{"num_hidden_layers": 12, "hidden_size": 384, "n_experts": 128, "experts_per_token": 8, "d_expert": 48, "d_shared_expert": 0, "hidden_act": "squared_relu", "moe_layers": [0, 1, 2, 3, 4, 5, 6, 7, 8, 9, 10, 11], "router_score": "sigmoid", "normalize_top_k": true, "routed_scale": 2.5, "balance_loss": 0.00702, "balance_bias": false, "init_std_router": 0.0251, "lr_router": 0.00051, "vocab_size": 16384, "norm": "rmsnorm", "norm_eps": 1e-05, "tie_word_embeddings": "early", "optimizer": "muon_variant", "learning_rate": 0.0122, "beta1": 0.95, "batch_tokens": [32768, 65536, 98304], "max_seq_len": 1024, "train_tokens": 330300000, "max_steps": 5241, "dataset": "wikipedia_en"}
Below are experts of layer 8 (counted from 0) of a mixture-of-experts language model. Rows are named router (the router's row for the expert), up (a neuron's input weights, with its number) and show model dimensions 0-95. Each number is 128 + 32 x the weight over its row's rms, rounded and kept within 0 to 255. Numbers have three digits each.
After each expert's rows: "comes after" lists some tokens at least twice as common just before its tokens as in all text. This comes from a sample of Wikipedia text that the model never trained on. Tokens count by the router's weight.

# expert 32
router:080095134104189113095096083053117089131160168108148154165091116099126124087089104061104161092100092136158201082098157095118094106140168156163171091156119177116099099172169089156145164161073103183103160084165106111145134176110170097161165093060174082162158115138127114079181167090091146093
up1:128158115128126178082080183081117134067136155114069124136146125087163091077159084127116107112114137074183125109105099149097128105112085126191138150138155120163147096141132130152076165158060131069164076115115172093149180141144107115133131114164090127084110116130078125125062066125171122138
up2:115189101158096104129078185135145109066110133162167125095118176169168143128151119129115093133140079118102118157127148070091133091114081055098162156111108093109119127086096144117137108103120156148202133142108120158069144054167106130138131113117111140091097118073105126114129107181154114176
up3:086100132197154110101134131173176089084087182128128094176112125095145151173080111144144124066139128126146140115143177117121132154131139096089105089086155187081133144166135139131132132121201136139223110188138128185109167129201154052141183105145134134185089106142108118144135151156105098184
up4:124150156160168114131177166177117129118098125212079108124138110155136121111163127140161147081151129122136111093118185167093116147089041113146122109072136108114172138107093127145082175142083150143195121090109116145134104087098130163075117105172142154128152120135127114086108110084190210130
up5:088139018103126163107151133102116156146125104142120080149158152119115103104111063139149133133111139134154141124120087110067087142145070126063140095155124135122106155142117137131173192125088109148116130073101143096102133155155123078128158166116108190089174124107110152116125107167173134124
up6:131064144134115163102157147162152136096121101126165130119180100136165141142137108192158103127165144124152146117161101142124064166132108099121175106131119080063124090114108160076106089064136155085104108125069133141117070136149138109081122124137061126113118134119108079120059145167133105134
up7:122159163149119155108140129093190062109074162150068115121129208094145122108177179139104177072091133149107178115143151151129157171134073158124102128057109121150165109140051113171128137166129155140109120062137113084163122138176106125108124145205166104155108177144107179130178123142134117187
up8:111071088140150148111099155081110179112154146162124130104184159142111128109165154174178172109174136172128140152123087077092051101137113081084169123135212152143137123114111094144086082160181143137179045149134117182095094110193139114128187118155111107108104111086135091132147145150142055183
up9:144148141145127146114131192164128164169175140125101147166113196142133125109169085147135119119133157181172121129140127089124126154117084066157183125123162083091182151135117161082108154129100111126087155130116167148132173125149116116079119110120125138120159096122146192078157099078181113111
up10:112131091140101149173114070129122148100059072139085123135123111229133149182144145125157113109134148103147104191180119165057146143105157113026090141177154193074127135103163183159129122073188169125143125155160109146086065131186142184114143139152133110128152112125124158162140090164113107127
up11:138166125138064145117075145110061209084116077165101128137137113186087154159131071167108165138122154168126141164171138173141120172141124061082082176085114122087079097080092102138141046146098149169158136136114138161116118123126139089125137118136096177171114155087133196104110130131123111155
up12:123138123132164131131125096111135171113135104141121058133149083142142154157167147088190176122129136146095131166101112155142169111147097118088104153171188093080132111135124138106139119168130087177081092165108161182184096141102146148133090123116075135104132133156133127076209072124122133113
up13:123141109138125152139155127090085135135116120155166099177092135136127119116162083161151115152147194128185079124138069169145135181149085170090139109114105111092118133096097156174152103094177140135155099067107153125078159131146090112093137115052111097134089157108093169149108184152125111098
up14:094140089147107156139123191142148205128110094139163076135174173104111046145149108139166117114174119125116116092091131139114106100094106156079130087035151102137186132155099132169156187130135131151189142165067156154150092113133108151131127111163110110165084181112173151144103104113203225151
up15:102103079184087084148115163183074150100056059129119125107103139140140079154134140157132184122122159138155179098144118168099163106130180117100178152148162165128085106114081124081087109048139050111169159145115095127112053119127095092186122154071135168109001142096073152154172152144117138163
up16:155149101148090137119074115144153117123125104138102151104125083176122132158131100152168168182115165139143082172162171174066106166154137111162142181127111121113136117133127139140113130108117152127144131126103166152117128137110098181132103173080133159103046110097109198146076085170087142113
comes after: " ", " |", " (", ",", ".", ";"

# expert 43
router:100087129114170121083116080121117113135180179072173182139090128107141126121090100107090096158165090152147145031121158064175142099148141181174182096138156180151066081151197107131161170150112149209100155076201113084144203166095171115144143097116166115128131119115170093077182113137109142106
up1:093158130142120159115064162096146151074153159138038130156150108095141135095184089118152125110086157110149073096112092151154083092123097154187113148142178135137143135112152151121111167174082126101122090115143215099178174183139136099126119141121068113092122092108047130107068089119138157180
up2:127198109177103122112078181140171120068112116152157123091100167173162149138141104120126084126169066117108110162133141093092139090112089065107152176129098103140134138069102155089103135092100153137207137137112131159094155048176105139153120118128083124085091158100118127141119126177173108173
up3:144091113185141134132139145191142099102050198105094147142083088166185097127065111125185144150167111085110153146130174118152168113089134092143136132099101207133139120100105179120127144160137122151178124142108145148140154090096136062141145130167139146135145080159108062101145096185182130198
up4:127137114163124082086150173117127143074118147147113123143125041177142160116151143124125111130142124171125172093171138167130126144087058080150143108082159094110129136092150118139116165128021135098176113116118096140102061125124121142116144154146181151074103113128126142112124090097150175148
up5:096154047140114122103170154108116152099118138121162102170132133128120093095133115089171102168150158123129109157181102099118092166121108080093186143182119112128077148131177129102177156129113123121124139118099169118130079138186097105111141159158101179089126135167159185137176111145142143125
up6:135064144135116165101153150159154137096122101125162126119181101135164142142143103194158104126163144126153145117160099142124065166132108104120176107129118078063126088114106159080107090061138155082107110124069132139118074132150134112078121129140060126115118134120108078119057144167131105135
up7:160139132138122132115118188128160120130091114150023101054102205132157136125167150134116154106101148153154115123147122131175148163161063158120078120088080149122133126123114090117103158170192112147160123121104076118138130169170054102155111124176198085143125109106137172132139094107185120142
up8:106114088162152085136107174057130169104164129146120126125155138133132115101195108153184156129177175157094078143124110089125114146145085125121134174107196134114097121059108110138164080134117144153131088096121118190118138120139163093135130152070078127086138088112182149067122123102128085135
up9:150161142146097139061074220132133156180157162116096100188099166180131103147125150100079050123150165142099119090154125143114151136116180155126157124149122108192175198144075124113048177040090106120092103078145111155151152149183163114153121147136126178116154100127106150082129060074126120119
up10:112136087142095149170112071121130153102062072139086120138123109226135149187146156129158110110133144100144111189178117169060145140103159118026089137181161191075127135104157186159124121075185167125143121151163112149092061131188138184111146142153132104127154118133122158161137087160119104124
up11:118176092160104124143074164116065189093128076167121118128126144188104147144173090135132130151118124157091140141155129201131153174152137063078094143098119137102116087092075120136118075099104152163142131108106151193137116145121104095103141105152088168153132131051119213128089128118113136175
up12:158097107140182141114116126115093156165170120129145057075134108194156101158157168157152127131097126189088104136128144158147133132128108110090098156143197129094133108105073134149138146190148101199126102190156144132170062133091147110124097113080082154108107150146102142127144096081133139154
up13:110125115125123140112119160125108125157104109177153150153121153157106128166189079168152136129188124096175128108150086170096090158121141168063170139136089132094158126138106143175154126133176118146127086064159155121070157172167109144124076145061077083134088183075064168160131192092137081126
up14:075154156190130163108129188155158230114144119136133128149142153128099087100128161116170126066168077150127085111151143100124132174114075140077117100112130146148179119151062079075117153127125152072112118140139122117126089122150087157159131126138101107132077167100139101151166077129174132158
up15:106120107133114110162135164177147155105075104122156108136108218099095103141078107108123151124119154067123170096142141076089173084078161127067091105128127160099159169107098127058130132058150091129181163163109156144106100102096112058153105151103158175131063098070083190115147107144114174180
up16:169165119164075099143105106149159119134097071141121177141181079157138125122127112137212146153148119137110113142159166153094142158154150125111111167112152095125136104127120135150082148121104128154119116088105134157123119105118089193146088193134146159103042130128098191117094036164136167113
comes after: " the", " in", " of", " New", " for", " from"

# expert 48
router:078083162064150123098064087091100107222165138120167177196053139116184128120094091107074165150126119170145138090079183097167127090146172155182108065128069205138094101113146084136164111181092121134107167112186104105178147142111130096168148107156187096173158134115130097085179137083089158087
up0:180146158131114154102139184160180143169116104115123097116150106113145096068126118119120139063160144144130113097136094139104131144200089111109143160146079122121083153127097166131151147118135166142178137121089129085118099096152120147124067150138135151138078101143122091079118118108143136130
up1:083169119153117158110067147101150145076134157131045120147155120103154136097178099114142129116074157101163079106128100153157085109125084123181116149134161158118155141111132141127124153166079115099131087100133221109174161186158156079124123150115071109079118105106036129101092078111152142172
up2:153162098129115156102123169122184158052081083170117143058119165149159170081144077124126122137180098086116127120107161102132143030130122117115116138161109140144147156117116179128093153126129127110214141107126121166095132083150102148118153082124148142095130171140130152154153128145110121168
up3:195085142127111122105155156216113084126082171134153141119077144091122136084074096159180098155109137128130138105101114155130125137186088043099099106063139123141084192175154146139136079109168073158164136144129168192168163127186149069122101102129175189135105120154103110141109182130159100190
up4:164125095119124104081170146136127157127125132111074147148162108188159136088197165090103152152124114153089150102146166173138169117042105149134108120076132111150141166117116205209111152149080167102223124103119056160149109113088088175148170131159227138073176122161157139136128157066170201130
up5:095135076131081167100197126123104128118121148101108083135119146129145099129142153130132131164137171116088072141149093106189098163116105137084201112120126120173117133115141128106097147133132157116119151110134147116094083161174107094120146130123139180109167133179157111138132122127149147160
up6:135064144135117163103156150161156139096121099127165126120182102135167141141139103195156104128165143122155146118156100143119066164132110102122175109129119078063124089115104158081107088061137151079104111124066132141116074135150136109079120130138060127117119133123107079117058143168130108132
up7:131107135139099189088125177134184130151154142175057135074099202175184105165121147139116185105100139141103125104156097089091115169143120144182097116122099128101105144131114096109137106147173095094099129116148080088113100139111015089143135134189142092095141134166095183180164153144124097160
up8:114044123176152138148134169035126147082164112158128149088143136126150085178178136121142139081130172199153145129101048099116103107114123121140148134143180105124121181084118130156092094135140142120153049159143117142126136139130179111141202111125112180120080104108143132171141136149153076160
up9:114118099133072138057144146167141118165214080102160155106099219139153095151172114110130106179167085161102135124119114126131149125129116117160165156070121133106167155144115139102110120096085111148091136138167101137112063121143087117097144148128163108172098095146088122076154118056104113144
up10:114135088141096147171116070125127151105061072139089125140121112230135148182144155127158114114134147105144109188181121168058143146102157114024089140176158195078129133103159184156129118079182166125143123151158110148085059132185137186115143139148133109125157114128122158166137089164117105124
up11:139172123173083166117117173122041154108082100178132107156159146154140125156195134109125143133155105169054153142140122184074157152141115041138101162081095119106056077072101181165127119103107118138165104121077106103159104134117132160097151076154121141148115155124134194082066106112157108120
up12:105153155150142094110093141101124122133174103139135076140156077158097125143106185095169115151151183176075121197152101144152194099119067099100105176144209051118120136122121107150132099190148125155104111169110128176162044146087139128152123141123132143127159171191135124149170117126097114173
up13:092152122161134147101141173146087160152140099195125141162125146121120116081180123139160107113141151111162034099118059161081105169139109182102163173097106137139127119059130182206150158163182139107120115055103213103107160132142116158104147137097156117122093163119119169125101152111124083154
up14:143153126139130175134140217115156140130132059154118072195165161129145150134150153133163160123159110159136051114105173121121070104086088165085117085038082150186138111130091127117114132072109180100133115167105143078153112106143092130161147143105102115125128169129152113119138102154133221147
up15:102132055127133110113157141124140146145102070139086124097153122158133132131109170117113125130094182179156112166129140144094149163102112149128139130161154209105148150133149168087126114119117091118130130190128093105133151080069141066194162146122108140134068074113042161117154123121152138150
comes after: " of", " in", " at", " to", " from", " by"

# expert 77
router:110088135102105136092093095118100110173178182105134175155078086117142117126096084063104080160108138110131171081101155084141116121146158180182140116145106126118122107111167128135145135155098096172095145115182134037105176175110167118128159091135159119138149111087165140088156163118094145104
up0:122100132160128104069158139141152145144098137125139101116126147157090104132090136115131079097123160105090150123125108092075184105173108123126108156187066117121123213133128175155178117148132121141171133176121141099176124113150094119108105143139149177119093115133127081116099150127137101134
up1:094166122151115156111083152086160151066146140123059123153159116106152142090184100124136127112081145102164080105120094154161092102121093144194111127143167147133142125126143150111101159168075121094134097122161217100170178193142140086118126134139073116104108108112048117100067093123133146176
up2:114173079160100103097072191152161129084109135150147131077108150170167165136145105109127070132173081119125107178119102127090139094091050078094127180113127086122107141045115141094114140096115135134196170116113124153115144080177093105144124124100100091087090160080107132128129143169144115157
up3:116117116202109119143120173179183083127072192150135123165063132131153129150141088132175157120161133116166139132092176154131162170112105036092153107129197182070150126152113144109107120117145135158171121166099195180085155131180127139167111154152117162154151088136053097115120167114103089220
up4:136135105172159091138112177116078131091132161182086117154121033140117147148180145137129114126131127154121167087157142131122149141104042109183154100086137118126144165120169118111112133099038108105153134072099115149118055099107102166150095155120200165091109093130174152117144099094167188112
up5:093143082133115146090130155068160154135132141144153105128173124183104055130130149069152128156133144109143153116122110110115113147125132097057176148156167114117163120151122090063150168164080089134084136106116208098130112136181107148108122164102099159063110109131158147116178083097095152119
up6:134064143134115164103154148160154136098123100124164128119181102138167142142141105192155103128162144126153144118160100141122065167131110103122175106131117079063124090115107161078107089062140155083106109126066133140118072135149136110080119128138061127113118134117108080119058145165131106134
up7:153124142175090165097158128166165132103079107161060109096137194169126128140119155167144112109143169129099133135175106108130135157125086168164114118080112089114111072156108141147104127152138128140130180125113091083118163119121092091136154142149146090087103143148131187124134102163193135143
up8:106094082141124104100101184087131134088139120135181136140232148143144099150136146189176140125164129152123136188074139093115111127163138130095072147137182107146166175099103152129135077119101173100165123084102156183115134087134158126140124082124081166142170087118130122142114127168193107161
up9:154117167155139082112146179150115117139146096113129092120140170114132093094144131112137113156172100118114104116165100134104111158127134123144201150125161152081184160142107157130049176100128103132138170144158124071118092128150048152138129136151088080142113096127101120094101088137128104147
up10:113140089156104155144127098111143166119038054144100106135120120212140143194141176142166091112123140088140117175155123176066155134102159108019091139169169167081124142103166190150096139047188165111136112163131114154079076154172134193113128126150118076137148096135129173168128094148125106136
up11:098135118136092134115114152122068195100126089192151159137147142166094136143174074159161130149113135159093145121112128178117127180183128044067114141113120122109130103084091079127094089120105145160124138148087158202132110144107113130125122097140135172139114165057119225142082129131113150165
up12:136133149085168158121151099113075157095141099145108097127121094188110098126141203179153078119148111134083155140114111126149194091115088098071113183140160134108160085166081122111113072148138120132104123192111146182159094110118155126094107114086071123126148141159130123115177113147107158156
up13:108120135145117122106125154084062101119125110157182112165148138131091143143166052164129114131183136103200095101153093146139119175115107136102197132103061126117148103130133141183149117116176170127105106107153163107100161155133113166108065156078087103115052165076128115149079176120081107121
up14:121176118182104182105107211152150219105118062111145076154125178140108067136117140125162152112151069139111107064121174130082181117092098087088070107092163120185166078127098109116137204125140170154143126122081109075142103127109115114115164115157120076120105174118137131120129080126185191138
up15:088126057165140095136128175154122141120106101135111064092152091094108103126149126142114158101088147190141119069117126141089114106137104160088150127146167170111172167097081109101168160051107090158183150158152104131067123100096094118167109086120097208110034155141106143210123133098097145165
comes after: " the", " a", " his", " The", "'s", " her"

# expert 100
router:092091185081164110097095076118112079157156142085185195158107116102118119081096089078085180113094100131129126119114150085128108104149187177178170090184104165132159114139181093135170128155044082176109106119146113087149158152103146094135163128138185096157173101128136077083164173088113168092
up0:103136135156112082109165188146139133165092097143151129114131133134131088122107094165132117162115148127112151109149087074083141124136116169142166165141072181145141154118145145085150153135123149112180119168082140119091076108134086119081140171161087159140105097126169138115090159155136119137
up1:105154101134120166118089167111144152068137168127047149144137093106151129106157090134139135128066141074174082105145107150149089102127077143167136152127156132141152121125140154132128139163095128101123098141145211091159180177135150088119126133116070098092099133104048106095069066120141138178
up2:103194106163103126116093176146169113069100118156168136084102163180173152145141118132115090123165065103111120163112143096095141084111089066100151166148089101135141142078109142086121137107091154141181139146092120159100147062160104150145123106128101126081094147093110137143127139169163103158
up3:106084173179133147111104193149195095124074160136101125160102110129141109129121094177134189128104097117153133125101141073112171149121160088144168127113149182126145184121141141149126123119128102177228106199127144100075135135159107055149144123155152212137092107121112120136148118145139112176
up4:107130133134126097084164117110120149104130144134032099132163083193117130114179131129154131103123111157094138101199133140144182113080128152118145130093145108167141121113131106181108180148052142130138085082160058118159086095145111154125143114171181178095119106153130144081158157081168208120
up5:114138054126109130131121171120116160112123132113157082131135121130151055128127121143130121184152149116141111156142084080099089152125134108095178119191131135160091146135171129095148167137119122091122142055102152109144083151192090074120164169108149153090111152130140180133168139123101132172
up6:135065145133114165102155147162153136096123099127165130120181102134166142141140105188159104127162144128154145120160100142124065166132109101119176107130118079062125091113107158077109089062136156083106109122067133141114072134151135108079120127138059127116118131122107080120058144167131105133
up7:123128161156086158108139104168176093166092142175082122055103149188161098139117152123132168109111160156129164095183115115142195175152103101151064115081100138145136127116118146101106130173177127157142136139129082091096096096124086116122135121205144118118122127134127174137184077121159119169
up8:134108074149163118095099175059109196109171123142128160083134117105129075142141149172172150147136151168136092131127073103110095110139099051122146163128186168148183168101099117152114066116142119136204080139110104192097108132126176133161177130108115137102118088115156098144148097161192075166
up9:117121124097085135121168175115129125142182132098101095163174160156084121088152147118165149154111139111138082099156112139136108166117060112162168114102160167081171097128139107150096141120057153115086118142114141137101116084136063122133142126117153115123158075168113158093177101075142111121
up10:121143086148086147163116079105130173119076076126082122144126111221136171182142145121164115124143171108151110168182116173078140145103150089024070145163146186074135149085151179157126116084190150128152115134163110153086068121185132186122132141124128116105160109125117160166129092161130113121
up11:110153104166084139138077153122069184089149083178094118103140138167128152164168119139125116151131122127076166149168145193130147164156157046100098147105110125111100098084082122119120078111114140167130137085087145147160132144115121112112145106145134166151110174058095206125091143095084133150
up12:129122120136188146131133105121092158111133089135126073128139124147119136108161179118188149135167131154081125178105087141154166130129070110057091174138214115120149093137126134138141109180159103175090134183111117143210075141117140112103103125075114134075166143170147115114206100135130135148
up13:122129112154090141104137131080085142127088087150147067159168151165158106107129078192181125124169173100179094112130052169114145160130104119084166133110114125118164076116093162158144134129170142132129090096165188134082157130129130121114097102098090092119112153093107130103124148100133110094
up14:119163107141107167142109195139119206092149087166150094139157173120087111112145100122167143124146109160124082080114134136097131112068088113097123102097172096151162120116083091104136217141136157134124145100088123084116081109110138142104181153122118048108096191074138123134121084113148176124
up15:120113060184121127195164158156147161107069083135135128098140141121131120144145141146180141125118170092143163110111166140087134087102106132062197103155147170100114149124061094040100160071143051120207124146131120130122095105128121136192125126093167162106062107116062144142123163150087181146
comes after: " the", " of", " in", ".", " at", ";"

# expert 89
router:086134160112137174096088068124088089175156150140123136144090105090127082110071105097067163142101111097177147138092170076153124101186145159178169104156071157125123112135133107156152182165115096165087159080151107063125142137078162088126173113137143110171183169083139106062114117133134133068
up0:137166138115119066104176155111111123157095147078095086140137084152106102109118165115122110108139150166120146083134101126110101112168139133108139193135079130179110163116091148106136159125142148139189108125088146155112046106127123142129120182173100190132093123137190137148117158173184129136
up1:090151098116105164129075151104138144055142135115044110117167127116152087121182114118141118133085141092164081123094114154173085105104112144154122128144201148120159144107146137152124165151076104083119090112142185094180155170145135117137132144107089114071112099119039145138082107108177137174
up2:119189126162102110110081172135156130083113137163162150101105178163153157165137112146115072133157055130113118158113143085097117103101078062108123158117126121149131121051068158086133141098096132128200140139108115140109155065192094148152114127115099130105094154102089137138127127182139106179
up3:145084147176132182108137152156147093117114190109145164112052141083109150130096110145171133109144135076197179155137136128139131166092073099126125126114165124103141107180089130128129123126174156148186120164112142184103179127179132109150100169153127163132145124070071135103162160176145059158
up4:132142107144136102093127181109150124087123140172088167140143051149148135136184178129117090147157137134119169119152148170116132122108075074136136090078155100173112157088131123110124157146012135153164131093148137153138098125099102168110121163143169158061118105130128100090157087111159166154
up5:124136068175102165112144125103142121131104098151150112065130114168160095148100143139156131162132122063107118119143093097144073167128116070107156142130109112158106153123138107106134141109141158158099136064061127151092100133193128083122135134107180218057115128220115108145182132154162112163
up6:135063144135118165103153150161154137096122098124167126118182100133166141142142104193156102129164143123152145122161100142120064165132108101119175106131115077063124088115109160079106089062137152082105108126067131140116072137148135112081119129139059127118118134120107082118057145167131108133
up7:160116132150130189064157143135216090127083125124074116076134157092118077127114146155146124139101146184164153126189089102085139156145108178158115145143115105078151171132087146116107146151152101134116154171129077076115127129138111110166125107145126108093086156060054193141114147151118130139
up8:135131084150146192041101139108115195106156120126089144066135108137196125165187163137152184121184186159176085137164080126105070122144159149129107095152183125134116125096060163110099114136143134144217112135088120182143126192175129078108095150098085131123121100092144123127131110159168131138
up9:102173139146113120123114136119105131164153123124084130154122216144175148092132142132099108086175127136102085090114129092137103209083117073186206113085174126114185148105135116107046142078039149139122141124138123122151164102138086106107116119158100159145145122152155142068156086116112109120
up10:124138080156094142159115085114145157104057055134082106141131108220141142198145157122150104107108150091140108169187115183058166153097158100013072128174164177072140139106149179145117119068193164144159129147155112149090073149180140162124149148169120093117164094114108163150125096154134097129
up11:119154109163117112118077156108053189108113091177128136133139139176088141150150108158132121149119127155089130125159112181141139164140121047072110160101122137107101075075076125121143078103103150172121155122107153169168104144109121125106130107146099171139114148047132217129081117110119141146
up12:091130130133163140117139124096121178101115082149181070104171117155120152172150166133155165140147116124100130156109106122162159133132076114083092194170159081116113088185099123151144117171123135196075125197122130117170075107116135103118123116110105161111146137177126134087208079125106141156
up13:104145132186122129091147153122119129151108129162069115133123148163102126116181133165108085081134142142164129162188104147120147180101123107096154112141133138153111122129120132141155153086136127146138114092177135126120154152129151152090084130093108097106043212118079126181119114112131118138
up14:105159136162093174126100214158136160091122096134132096165164171123073107131167135116170124111186099164133082089111126122074158092084077141102108094061156098158155122133068091128117186113146150147159115094081129076163086130131109121105152153159113057129110154094144124124138068134142173131
up15:099148102193102105172114153093170185120062106128153142155124116096129109117154096106187137092150164132158192101155109164120096142106109099059166116140148193106141100135114121069140129059142077080137158127104115167116080133113173146153160153117136169139076107088025169135129160155100111176
comes after: " ", " (", "==", "–", "\n\n", ":"

# expert 108
router:119061153076146134121069107161066083148150176102143168142097132104152140094104114072094129150122067158130154111111145094140113133157150129168138095165064151107129113152168083144189135156102070161100099058161110091160103155091174103105185136092135125164152082130160074070161158092089166094
up0:177121087142075101077162154107143128166077109114093109098128108144117100116116148151123127149148201129089110084139098112049134147164105151058120164171104122117105134122124129062191118144139127104145110173050159149108100101115110126113137144166094157091107115123161108130135143166123118126
up1:099170118150116158116085153101143149065140150142070110154162126091142132096177092125163101109056161098148064099107106157150088096114087118183116123132171145163147138126137140132118150150087110097157080106136209097162161185153124114142137132149075128093092120119056142113098085110140143173
up2:117200118171116120112070174144169122079114122151166119086089165168179152134145110122133072135164061116099108156119144091091144074113086070113158162147085106131137147072102168086099125096093155147207141131102134164095141060163103135151126106129104112100095139104114121148130133169153114175
up3:097078196218151171111155125226165095129079171118089123146068095097095133160150146122132142130108107162154126142143127135114105169128127068095146135143142169102148144213192172137134091121142091161140119238131137127101128144160136081109163148139085182150104108129073066107142149135093092186
up4:132156084157137105139131165072157184073122149174113131122117006140131179121167164129109078134127141161108154103165157152153090149089032083153131100107156102137152144084077112154116141145068115138176143114111134133120080091130077130098114100106143155096120111136105110113127095079173159155
up5:121165063148133124087141149090130136105135159120093072120121140137109069100142118126161108150111167140126075150171088093114091200118146132126206153162124140114093150165137124094148184094092128135098108058126157096124118098224097103120126151134121171097123089200143093146170123118095155145
up6:129072147135109164098158151157148138100124101120173131130174099141165139139133106188157108130157139131153148125166102138125066162125102104119177107117123073055125095111101161074100084063143153081103116126072131142114070137145130104078117130134058125121116127114099075121061147175124109127
up7:163123146123082165118143118139171102140094148170041096080093175154157124113130186158124156108117148117121128139204091123139114156117077155138050124122141128115134069162030112108147111202119134115126123094123082106067140149185067081164099085178171082127122121127103170105117105149140098148
up8:139110115171139164123112163043126197110131138160123134124167136104127123136169179156167157143163134171153104155154094117139077157129092126091126134127199158144169141100077162121082083095137171112202105156105128202086106148179134146141149154097083141128096119125127099147151094161204074193
up9:132132109148108130068110161157154181146171172124123139152119166109139112147138163139129126166148088091100107160212128138125108156126106141157169142093189126097190184127115105124099173135087119139073144104137111174123136095163101081111093146127102150141134133114133177127171073135162164111
up10:127140084149087137152121084117144157096065058129088114141124113223140151197139160121155108110119156106124112173186111177058158158095164100007078125178166173076146134100162186144117123068194156138155136155153110158087057151183141167117153151156132104119154101122112159149128097163135097134
up11:127175115162121138124072123119076184087129074166092149117118129167128134162133107131133150151143107166077148143151096186119142170156121051107099166090136166111084109098069113119118057108131146147127115126100169147170112158108133103117166125131132143148089131085113233135097136122064101131
up12:102147130133169133141113103097139169096126112122127074130144118101117134182164155106146145143140125129106121145130060158120154093125074110073098160172169152122187072136106144170120137136141118176123080176101143176181115125110141108118089177084127141068128164186163139097193058114118120124
up13:111131129162128151102151151132143131134096136176146107147105113126114161154177102133121102111159117101148054106132084165084154161148153145093151160115109148151090095088081107175200131084180084142120131123121153130100170119131075145124141183099133115104089201117063160121117115110088104124
up14:146127098169124176105129198139139176105143077149142103140151151117076122114149096128189135122149107139150116100121144113104098097126078118079131139046127101142138091168065114122138192100120180130164139125106131046119082135177097120144167129145081121109050125092138117104153089159218192132
up15:110102085177111112144121182174114145065079088132113094097135130108129103155135136166146174156127158111120185126150124176122127101119127140090166131130119185099114128135095120064139114052193076117186147147108076144098093156078100146171094150101099185118048103106029168172133133176144132159
comes after: " ", " (", "–", "\n\n", "==", " U"

# expert 35
router:117055156046141093122113110164108091184160171144180171142064124104134097099099100127092141158100125125158166100079135117151110088146151147163108125152097166174100081121115088160160131164091122207087150073177099068114178173087193063173158125135157079184167133110145121096172142085082145090
up1:090158139150101151106093149115142140061144159125055124139178124099159135095183100117131111104051150123165073102129092160160063088116089125204120154131170143132161130131130150136114146153088131100132096105133220102158174195148157085119135142126069088079108116105047123109084093111136141167
up2:120197118167115113115076185129176127083113113159161114093106166171177151133143103126126076134164077121094112158110148094090137074109092063106150171143091095146133137064092158090104137088097150149217140139102124160093150065171096138148121106135104109100090148100111136154120127160164125173
up3:133065126205116115118133171173161116125053180154123155127041161138149154111131125152168117122172131080148177103111141155121158135138042106126119080145159171126089136177101157159148106167180120136138116158117134167124147137151148108157113115206158142163126096118136104156129099138128138168
up4:127111137097078107139172153096157145140139089177130139101151107135154190106162136091111126132124140149113134086159125179070169157083068131142129128116154063076115207074079143153112155120036100130176160097116133122167096103117102156111153139144214150106141155152133120104125120097170212151
up5:129160109175112124104135126117171106107122079161161088103109201118122073116132124125137159166127187110099158127102070100105108159154126097088150118160123124152143145115121118089130204142130151136115139058061153095122104122166125101133148184106140217086127149161133161131110135138126117145
up6:131065143132117164102154149159153135098123099127164125121182102135162145141140104196158101128166143124151146122160100143119064165133109103121175105129117077064124091112107161083105088061137153083106107127068130141121074138149135108081121128139064126118116131120108081119060141167129106132
up7:137122171148134146073132104150180058103096148215077119091056184109134102167120145137160130143072188147108158114171093120134185131142073152149069120082085143110126116092067106113098138174142124140114159128128121015082105143120096103140138145165145082123132088086081154163166118118162075198
up8:091121125138141162064086187059143223106156132164133157081181171138183134133178139167162158122182120155092116144136089074082096087118147056111169156131176120138195152085114108120122107099150163167159110172086135159118109143176154088144184125137098140116086069116150088148137107169168084189
up9:148135130118078185106138145198138129077171125124113152195144232137113105111178122124140089125129146160154128133157103135106169155118109158153210128123188102113162153113115147089040127105089118105053163129143152145151165103161077113099139128084100153192109087120114175073140063164129148083
up10:113129086139089153174107092117137161106057072129084122138118106220131147187158151130151111107114142102137124170175122178062149139101154110014085137170156184076129141100144166151131123083192155125142119161153111151082053146182146168124146143152118112125166103114119163162139099163114110148
up11:130185129169099137116067140129066173102072062184139096133132127209109163134156136109115106127143107141068110145142076177155081156136127072101105138060128169085122082064078145147112138121167118177164087104097109151141101180101150152152161119147120121164096161096119208090096139083110112104
up12:112152134089139121145148156097140129122141063148146107145136087151096115138152112132164114150110113171070109151067117159100171124123125143048099150171177114121157078142131151113122115145169107191086117177105188158196092163118105121127078156086104087097135139151113138113179087120131137166
up13:108121116130132102126156156132091147160087145175211105143142161135093161102146107201128108149141135149188097140146083152124129181117093114065142128172108115170131107149074137156177144107160155106160066096159146127137161124121159148115090141112128091111082231089122196145095162091121113182
up14:102169116170083187084111202138139199103126076157143055177118157108117126118129147141163123114163077125133081097136102142100119094102079141113110121032171102144156102108059108156102167093132166113147131113098166069118094136158101124101157155130121093110080167116126103143167061129195147131
up15:101128066139156083116166155138100147123080106169109123096119139102140091125133133136135178114150163104161107132099149153036188169127122178089151112166164195098092149097074167100146110080157116144163203096100107120118135133120172154193089159134182113093050147137052155163089141149140110147
up16:218189098161073120121080117147142136108103075142090135162143121167130124146145111106187184177109141132139098164155144144053130161170116133122125146097121099112113126121112145135103133128154144105123091124116160158115125109087077188133088205058125158141058110102100208132085085161127191096
comes after: " was", " is", ".", ",", " as", " in"